Below are experts of layer 4 (counted from 0) of a mixture-of-experts language model. Rows are named router (the router's row for the expert) and show model dimensions 0-63. Each number is 128 + 32 x the weight over its row's rms, rounded and kept within 0 to 255. Numbers have three digits each.
After each expert's rows: a language model's description of what the expert responds to. This comes from a sample of Wikipedia text that the model never trained on.

# expert 24
router:079134103163103146154136116174103136124144034129115122102124083100123157141095138112145167145200134112075133136180170142125140088169144107105060089054132132143128193105119117111141150171064136
What it handles: Opening quotes and punctuation. Opening quotation marks, opening parentheses, en dashes in scores (15–13), section heading markers (===), and math or special-character symbols.

# expert 6
router:070113098137158109108071113068141142126055138103090158136119113084088098157064162168074047126151118147103086111124131107132109188195082141100178148154101156176081135183163102136054112106112080
What it handles: Table ends, word starts. Table row-ending pipes and line breaks, plus word-starting pieces like an, ex, en, trans, gen, and compass words like North and South.

# expert 18
router:142140103115137152159180127132122138102112179123110145162103143073078140082107101158125130138122207159162100152090136096170108158129168110116160173073167076127175163157130166106148198127110112
What it handles: Name-internal syllables. Middle pieces like re, ra, ro, ri inside proper names and rare words, plus name starts San, Mor, Pet and numbers in tables.

# expert 5
router:152107134148179155143165188132169166133149099153140160103143061212158131127105166175136135091142133057106148119126188115150142119166147133138155110114106127163145120143102110118110085148073173
What it handles: Mid-word name fragments. Middle pieces of split words and names, like enn in Vennbahn, de in archdeacon, organ in organisms, plus best, Gold, social.

# expert 35
router:127158147156142110199066169140092130063121151162086155099131169070137094093137144095133133107122092139200157123101156147191129065106160153116166183133160140125130100085065095086154128142114145
What it handles: Line ends and table bars. Table cell separators | and line breaks after sentences or list items, plus prefixes like inter, Pro, non.

# expert 25
router:138065164058128145125074156102116097132186163097134108121142104162181164084119136070123119087131157082184123197145134073111155178067171127101098102111148188139101138156134134147101129166140105
What it handles: Word-final suffixes. Endings completing words, like ost in Vladivostok, s, ing, ers, and closing parentheses, plus short verb-nouns act, end, line, start.

# expert 36
router:052108140096118147120113098116148151068157123135146118163133068123133103088140115124161114145075161089117118132203077185172171097133058044125190143074170177156145094099119129104134168149117118
What it handles: Capital letters in acronyms. Single uppercase letters inside acronyms and all-caps codes (TIPA, TIME, USA, ESA), plus non-Latin letters and accented characters in names.

# expert 21
router:094080133133123150156141024168080126106122089084157077080073157087160107157160139131109154124174082124125105133141120069171121150139103157149130116093130150158108084166144104151165095115171146
What it handles: Months and census verbs. Month names after day numbers, he/He, and were or percent in census age and household statistics, such as 6 June, there were.

# expert 7
router:165108087142101080149187083103145119123045111154136121111129129064145114213136156124176100146151131165110182083095145114146148070130177072124109124138147128127074139052141143111146119113161142
What it handles: Copulas and conjunction and. The words and, is, was, were, are, been, being, ampersands, and New before York, mostly straight after a subject or comma.

# expert 40
router:134157142105071147162088104144119130151101127163143107098099153154089170151164158129076143104111142143131114153103079102097153113142140122119130130123062155089145122153089118111180173135164113
What it handles: Foreign name syllables. Vowel-consonant syllables inside non-English names, mostly Japanese, Indian, Korean or Norse, as in Matsumoto, Sharma, sagas, Kazuhiro.

# expert 2
router:114179089171110107108150070183184095172139125106095100126128109081101040158168125105083153102133084082105125142117123083082122175082142046126130209164168107118118165161164149138098143141061155
What it handles: Word-initial Latinate stems. Opening pieces of split Latinate words, often prefixes or p/b after a prefix, as in im-p-recise, dis, ad, ann, eng-agement.

# expert 29
router:142171152111129159175097135142135085135174060073087154129171127168148101185163122099136197117168082140139109078132122107112110141113152070154088090117106135167147120110089141165141165138093123
What it handles: Capital T, word pieces. Capital T starting names such as T. J. or Tampa, and inner pieces like or, ig, we in Condor, budget, minesweeping.

# expert 16
router:140123147144074107146168172094117088175080161154118118080101135185135089144074173113130139146150100111074147158129133129120155069138082129155128101143135154118130082151200097094159124102130180
What it handles: Conjunctions and adverb endings. Clause-linking words such as while, but, before, until, as, by, and adverb endings like -ually, -ly; also semicolons in lists.

# expert 17
router:049111151166118163118132125104126161163133101198139152189125094134159174121135171126127138088088142102066105148135156196124131148178155112137086086106120170105136124156154121124185123106142157
What it handles: Past participles and quotes. Quote marks and verb or noun endings after a stem, such as held, located, performed, -ated, ordinal th, ep in steps.

# expert 0
router:130137108083096141111117106159135162129121076147144141154141107114129094133101178124124140119116157176087123098162098107144095073187134115114196081111147136144074146181153088164124184094134110
What it handles: Mid-word scientific fragments. Inner word pieces of long technical or Latinate words, as in citalopram, phytoplankton, academic; also table-cell spaces and pipes in score tables.

# expert 13
router:140136074163135143115140148118152156138127146128168170097159133155103133111131206159166108140138140128052097166138140138138147077162075112137068152088137132096130137119101092101102094098135147
What it handles: Foreign and taxonomic fragments. Word pieces in foreign names and taxonomy lists, such as es in Desperation, Genus, Order, Species, Sant, Aust, often before a line break or colon.

# expert 20
router:105184107052123128109176070063173079094144176141160093154109148200147188086083119103157091130186127081095135116111148160096155139167116179138168180148098115161117125158150168132099093139130114
What it handles: Abstract noun and adjective stems. Word stems and suffixes forming abstract or academic vocabulary, as in expenditure, secrecy, Protestant, autobiographical, sedimentation, government, military.